config.yaml
experts_per_token: 2
router_score: "softmax"
routed_scale: 1.0
router_noise: 0.3
n_head: 10
qk_norm: false
init_std_qkv: 0.0323
init_std_o: 0.00633
lr_head: 0.00561
train_tokens: 254600000
dataset: "wikipedia_en"
Below are experts of layer 6 (counted from 0) of a mixture-of-experts language model. Rows are named router (the router's row for the expert), down (a neuron's output weights, with its number) and show model dimensions 240-319. Each number is 128 + 32 x the weight over its row's rms, rounded and kept within 0 to 255.
Before each expert's rows: "comes before" lists some tokens at least twice as common just after its tokens as in all text. This comes from a sample of Wikipedia text that the model never trained on. Tokens count by the router's weight.

# expert 6
comes before: " of", ",", " and", " in", ".", ".\n\n"
router [113 193 108 186 115 102  91 113 162 174  56 136  94 124 146 131 151 139 125 185 166 108 180 131 100 137 183 135 108 144 164 124 131 151 126 129 199 127 107 141 122 128 154 151 144 142 124 135 156 160 184  85 162  86 103 152 141 108 133 153 109  57 121 127 130 203 143 171 214  86 123 130 162 111 125 100 100 149 134 101]
down0 [132 157 170 135 158 174 122 177 154  49 122  99  96 128 175 164 168 135 109 168 167 120 111 137 137  91 193 109 138 141 126 143  99  82 169 162 157 140  86  99 192 186 204 167 152 174 110  36 110  94 132  83 136 116 112  60 124 132 137 114 182 170  89 142  79 103 163 117 116 123 125 122 153  95 151 168  72  58 137 125]
down1 [102 114 145 120 106  62 171 168 151 140 165 130 104 131 187 129 123  94 111 150 114 131 114 113 107 150 149  85  81 125 100 139  91 140 157 123  86 172 121  99 143 112 130 166 194  59 148  96  68 178 116 146 127  87 164 135 104  93 165 122 183 151 141 145 120 124  72 165  87 125 137 154 105 152 159 133 102 140 165 146]
down2 [ 50  89 141 156  95 163 102 134 123 126  48 116 156  99 122  98  75 177 144 123 144 135  93  80 126 111  69 144 184 137 121 146 143 168 148 184  82 181 106  45 145 111 134 147 121 119 123 138  91 146 127  78 161 162 145 123 152 139 151 135  78 156  59 114 111 115 131 124 136 103 165 163 111 152 114 122 156  83  69  86]
down3 [153  49 129 159 152  72 110 115 115 138  86 202  98 122  19 161 108 128 180 130 163 134 159 132 151 101 162 130  73  78  51 116 172 142 119  89  90 107 171 112 132 164 129 130 100 179 106 133 152 130 118 102 117 148 160 114  68 108 137 190  74  59 146  96 148 137 148 135  75 113 124 125 135  90 138 132  96 124 167 152]
down4 [169 171 120 155 110 161 154 133 185  59 102 163 162 125 158 114 100 158  90 125 119 118  82 167 108 135 110  82 136 168 161 129 102 136 151  98 117 115  95 175 119 144  94 104 186  91  57 122  95  95 166 141  65 115 144 140  99  73  74 131 124  74  71  98  71 103 149 128 149 110 143 111 124 124 176 133 118 125 125 163]
down5 [149 140 133  88  56 144 167 146  91 150 181 109  98  53 241 133 115 115 117  86  72 173  88  87 154 164 116 118 163 143  97 124 116 137 123 144 151 119  74 128 131 190 124 125 152 110 120 171 168 127 116 123  85  68 152 110 102  86 126 134 111 109  73 109 126 176 124 132 167 131  68  96 158 150 175 148 142 117 109 121]
down6 [ 71 140 196 123  92  81 147 150 132  82 140 146 148 111 137 176 108 103 109  67  79 188 127 103  88 191 117 159 110 120 132 162 130 131 132  63 145  85 145 159 189 112 123 137 115 128 127 164 125  87 125 159 104  65  94 140 176 135 132 169 116 177  71 115  83 157  87 155 116 130 158  89 116 164 152 119 119 140 100  88]
down7 [105 149 141  98  97  58 102 126  80 139 116 105 168  91 174 182 175 159 148 116 156 208 108 156 142 105 117 162 111 108 129 115 132  97 100  98 116 101 170 114 138 150 175  91 153  85  99  65 198  89  76 107 143 136 155  86 171 142 120 106 143  87  85 182 117 142 122  92  75 133 100  99 163 121 129 143 131 187 102  92]
down8 [152 185 131 191 119 149 107 184 120 106 105 205 146 169 153 145 101 153 136 170 132 176 111 127 120 142 134 156 113  96 113  99  88 171 137 146 155 132  84 152  72 102 135  93 159 114 119 135 119 107 135 133 133 207 102  86 106 119 161 127 137  89 127 112 111 151 122  89 101 129 144  45 126  94  71 123 140 132 146 115]
down9 [ 90 134  89 135 127 147  96 145 157  90 150 189 118 143 188  99 132 160  61  99 108  85 168  83 109 102 108 145 161 122 124 131  96 127 137 188 168 114 105 129 175 162 166 150 153 180  72 108 110 101 134 103  95  98 148 127 196 107  75 141 120  94 136  91 175 117 178  68 118 174  91 150 154  99 137  88  96  99  58 169]
down10 [106 157 163 151  85 172 177 124 164 126 125 128 143 123 107 154  88 181 116  94 132 125  98 138 166  99  66 199 156 133 150  98 149 133 151 122 211 138  54 174 214  89 127  95 161 158 144 163 130 149 157 108 121 104  47 108 125 134 149 135 180 121 155 156  96 116 155 119  95 178 143 172 131 107 146 174 135 112  88  82]
down11 [105  95 168 136 132 109  97 151 132 147 105  93 196 124 150 101 120 158 152 168  68 147  91 201 149 147 116 157  86 157 110 154 175 119 150 173 127 133  95 122 174 169 187 134 101 159 137  93 193 108 110 125 140  41 119 156 175  75 107 126  94 155 173 102 107  99 116 120 149 107 124 127 153  95 177 148 116 135 124 125]
down12 [154 165 188 165 176 193 142  61 131  91 134 143 141 109 133 148 158 116 169 153 124 117  73  95 149 129 108 121 126 145 164 144 135 134 184 176 226 126 110  91 175 125  72 119  73 145 118  67 154  92 140  99  91 112 123 152 163 151 171 102 181 157 172 138  93 111 137 108 107 153 175 155 125 121 124 183  70 150 130 127]

# expert 1
comes before: " |", "–", ".", ",", ";", " |\n"
router [124 161  70 118 128  89  87 128 138  98  84 149  87 180 119  85 124 148 109 139  70 157 131 124 119 118 114 121 139 185 168 143 142 105 152 168 101 168 154 144  62  75  93 149 107 129 102 151 165  79 111  82 126  85 155 139 171 145 136 104 153  62  78 124 133  83 143 159 121 150  73 150 102 158 156 123 127 141 141 157]
down0 [106 137 194 151  91 165  96 103 118 130 149 133 156 162  66 188 129 126 118 104 149 145 137 128 164 171 158 143 105 138 121 136  94  75 134  90 129  91 147  81 113 148 159 164  67  84 147  85 100 107 133 120 181 177 165 114  84  94  70 112  43 108 157 151 179 108  97 138 108  94 124 159 129 102 119 133 112 133 112 156]
down1 [174 125  72 114 134 113 141 144 168 138 127 148 133 135 159 147 190 140 158 115 115 126 141 157 150 118 155 123 109 199  96  91 119 172 117 109 135 145 203 160  98  60 130 182 122  42  42 116  95 119 159 126 120 125 162 154 153 138 153 129 115 105 117 141 151  92 155 115 101 146 100 139 143 118 163 101 165 101 117 144]
down2 [163 104 191 105 175 152 108  95 174 157 125 120  95 107 160 158 105 128 122 162 100 109 137 101  83 201 109 181 182 102  70 111 165 110 146 147  88 163 167 139 130 161 127 154 136 255 161 159  84 134 156 130 172 162 144 116 114 145 183 135 137  84 112 142 114 143 142 105 113 135 135 107 175 104 116 150  99 128 143 126]
down3 [127  96 129 114  79  90 126 178 149 198 144 107 148  76 160 138 138 139  76 108 127 141  91  91  79  51 139 125 130 129  77 117  84 182 108 135 106 174 166 155 140 170  93 144  78 163 141 125 114 119 149 146 173 128 109  75 103 106 184 130 103 146 125 153 111 128 108 144 124  61 106 129 151  63 115 151  84  76 175 120]
down4 [128 120  76 163 105 115 127 188 131 125 176 103  78  44 148  81 147 140 119 114  99  84 164 115  81 137 104 156 138 117 164 114  65 115 119 144  97 137 139 160 158  91 124 135 152 134 121 115  84 194 156 138  63 172 102  57 126 107 100  97 161 151 175 148 154  99 114  96 109 171 208 146 149 146 160 159 161  89 112 147]
down5 [155  89 116 154  70 118 102 110 112  92 156 147 147 128 160 154 146 113 113 135 171 152 113 206 170 147 144 144 132  86 121 120 156 135  93 170 130 100 129 113 127 100 140  88 147 123  76 146 101 111 153 154  81  76  79 116 127 130  85 169 102 111 156 124 109  73 181  96 154 103 121 127 203 103  39 184 167 100  95 155]
down6 [150 147 121 133  85 144 134 183  96 168 136  97 110 141 135  85  82 142 178  60 136  83 140 171 155 137 144 166  95 118 202 111  84 147 148  98 133 144 113 153 137 116 108 131 136 116 167  76  97  87 136 182 172 117 156  95 123 120 137 119  81  65 181 162 171 117  76 137 137 146 134 117 109 148 102 147 102 210 137 149]
down7 [143 170 101 134 148 132 120 130 100  80  57 153 131 151 145  72  97 116  94 107 116 179 105 137 103 165 146  92 125 144  90  89 152 106  95  96  87 157 148 134 112 179 106  69 113 151  87 172 131 118 135  86 149 132 153 181 156 123 165 113 110 176  87 157 133 174 163  97  93 168 108 126 108 152  91  95 115 140 151 119]
down8 [139  94  87  90 146  99 149 153 140 129 146 186 105 119 131 131 136 129 100 144 162 146 130 152  87 107  65 121 154 154 181 150  71 187 124 140 171  88 121 108 151 123  79 111 151  74  88  93 135 112 114 114 107  83  91 161 191 125 141 120 152 123 153 114  96 145  97 110 191 100 115 171 151 146 128 153 108  77 168  74]
down9 [121  89  77 176 113 171  96 131 155  76 167  71 102 170 146 102 124 135 175  89 103  82 110 103 172  77  82 100 153 111 109 128  19  71 144 109  99  97 126 145 142 104 137 100 119 123 112 115 110  91 168 129  70 154  86  76 163 158 120 122 131 142 128 135  82 177 131 157  91  90 134 246 123 116 140 129 153 141 165 149]
down10 [139 150  93  88 135 131 125 105 123 129 141 175 161  93 183 150 143 125 172 105 110 104 123 122 107  55 165 149  92 119  59 156  90 181  42 148 139 119 152 128 171  70 101 187 118 157 149 132  89 120 101 109 146  96 140 155 146 145  98  93 162  95  82 161 125 108  99 136 158 162 117 157  56 126 185 160 140 187 106  65]
down11 [131 155 162 172 144 108 128 131  89  73  94 140 154 174 130 103  88 135 127 172  90  49 123 141 149 107 154 133 128 103  85 116 110 187  86 152 148 113 136 113  94 175  94 119 140 113  29  90 124 145 125 113 118  76 131 133 137 136  95 103 158 209 150 138 123 152 172 136  91  99 160 129 102 121 176 155 160 173 112 158]
down12 [124 156  72  64 173 128 183 172 123 122 115 105 155 122 111 129 147 109 195 153 103 104  84 159 143  76  81 160  87 141 121 113 151  90 131 115 184 126 141 160  91 141 144 139 106 149  86 109 136 167 152 131 136 116 155  57 124 151  92  38 185 134 160 132 144 114 122 165 129 201 147 133 106 127 122 182 123 136 137  90]

# expert 2
comes before: " ", ":", "0", "1", " by", " round"
router [121  83 113 172  79 127 130 121 138  58 158 144 138 176 144  86  98 139 141 104 118 136 138 140 172  99 124 154 120  92  77 136 146 116 113 128 187 186 149 112 188  88 113 106 149 111 143  86 131  91  98  84  64 105 115 136 123 111  94 122 120 162  76 180 130  76 163 133 158  85 149 102 109 114 143 146 160 142 115 156]
down0 [169 100 115 112  90 118 128 112  98 122 115  94 147 130 118 118 190 176  56  71 125 122 157 157 112 104  37 105 205 125 162 118 172 109 103 100 108 110 131 150 170 120 170 118  95 145 148 123 125  93 141 178  87 103  73 143 104  88 112 137 127 145 140 120 133  75 105 106 110 135 150 156 174 126 185  85 109 152  94  87]
down1 [164  75 108 157 117 152  78 141 149  74 119 117 175 137 197 138 146 131 144 113 136 147 112 138 146 155 136 193 114 171 176 180  72  99 159 109 138 109 179 109 134 136 152 130 128 128 137 126 166 124 212 126  62 108 116 164 152 123 115  94 149  86 103 148 165 121 161  90 175 184 181 131  74 121 178  66 148 117 127 118]
down2 [136 166 136 125 104 116  95 194 144 111 167 128 129 168 108 134  99 166 104 122  92 108 114 151 124 102 192 162 119 142 155  87 113  81  62 117  91 150 133 177 108 104 127 135 136 158 106 113 180 108 153 115  95  75  88  91  34 235 128 149 112 101 117 184 130  91 107 138 121 140 121 137 118 138  94 168  78 185 132 136]
down3 [112 143  99 170 114 123 186 105 202 107 109 120 104 110 183  72 161 106 135 135 103 126  93 130 173 141 113  87 116 157 109 142 235 108 124  99 119 118  90 171 124 156 119  89 129  99 116  96 130 129 158 133 162 125 151 126  92 162 117  97 107 182 144 143 144 115 104 133 148 187 146  80 140  74  94 138  94 166 148  79]
down4 [127  64 130 122 103  53 114 152 148 128 157 149 136  96 177 141 122 115 187 108 141 146 146  99  79 154  93 120 136 118 106 127 104  95 106 135 135 151 106 101 124  95 126 128 125  68 138 128  65 145  86 105 172 211 120 132 171 128 171  93 155 179  85 138 174  79  97 151  97 111 126 133 107  62 171 130 135 106  90 209]
down5 [179 110  83  61  94 119 153 185 152 184  96 123 129  78 107  97  95 134 133 158  81 201 202 135 128 124 127 145 149 120  57 174 137 125 146  70 110 127 154  89 167 132 150 137 116 162  78 138 155 119 161 153 126 154 153 147  65 175 121  44 170 113 125  92 154 157 120 103 178  97 143  96 147 117  88  72  81 178 133 184]
down6 [121  91 118  84 119 121  95 139  96 166 102 108 134 194 181 152  86  72 176 116  96 136 135 145 133 128 117  82  93 138 140 135 176 116 101 139 182 106 184 114 124 102  93 123  82  97 111 113 120 119 148 179 129 122 107 137 128 113 133 104 156  93 114 117 190 113 126  97 140 177 104 152 116 139 198 120 160  81 163 147]
down7 [101 120 111 192 119 149 116  54 203 138 182 135  93  97  99 103 196  99 129 101 181 122 119 133  87  99 108 146  85  85  98  92 136 128 138 217 156 116 101 123 235 143 138 128 113  96  91 171  78 204 164 162 171 117 134 125 164 149 128 104 145 130 138 110  77 128 176 172 117 125 148 169  94 139 148  60 110 104 166  93]
down8 [179 145 160 193 108 105 115 147 139 135  84 151 113 118 104  96 111 140 180 159 158  70 134 133 178 136 149 166  99 169 149 149  81  97 117  68 139 106 130 163 177 161 148  73 154 103  96 142 145 141 153 130 138  88 160 101 141  70 161 157  84 147 192  92  49 148 135 162 125 179 115 131 108 119 161 103 146 114 160 115]
down9 [171  65  67 131 140 153 121 142 117 106 125  79 127 168 113 146 126 117 120 137 148 117 118  95 101 138 137 102 111 113 201  69 147 131  39 134 135 151 139  51 130  80 154  52  89 149 223  92 187 147 146 140 118  99 149  99 130 170 140 126 131  89 167 150 176  94 101 141  67 104  68  97 170 104 182 141 107 142 155 143]
down10 [ 96 118 141 100 100 170 131 179  68 140 151 202 129 122  80 126 121  79 134  87 159 144 144 158 175 172  91 140 143 108 148 165 109 146 173 142 147 103 149 156 140  91 130 130 132 146 157 178 147 180 141  90 129  84 109 121  88 110 118  97  87  88  90 107 156 130 204 121 148 145 142 153 146  70 127 118 133 133 103 179]
down11 [ 92 116 131 109 114 142  77 121  88 172 115 141 149  79 173 146 155 183 128 106 138  88  99 147 123 117  95 145 166  73  96 156 107 128 107 156 105 142 113 154 192 175 113 123 107 178 147 114  94 151 151 147  85 145 115 143  89  93 154 124 110 137 101 176  89 122 150 178 117 147 108 133  68 146 143 160  60 148 138  95]
down12 [104 148 142  92 121 183  95 157  90 122 126 141  46 127 168 140 142 119  95  83 102 166 155 114 110 107 145  99 135  75 144  74 190 177 122  71 148 110  80 142 101 107 149 123 124 143 180 125 150  90 157 141 103 135 137 169 100  85 116 121 107 175 125  82 139 148 112 103 152 136 151 136 100 118 160 156 124 131 144 157]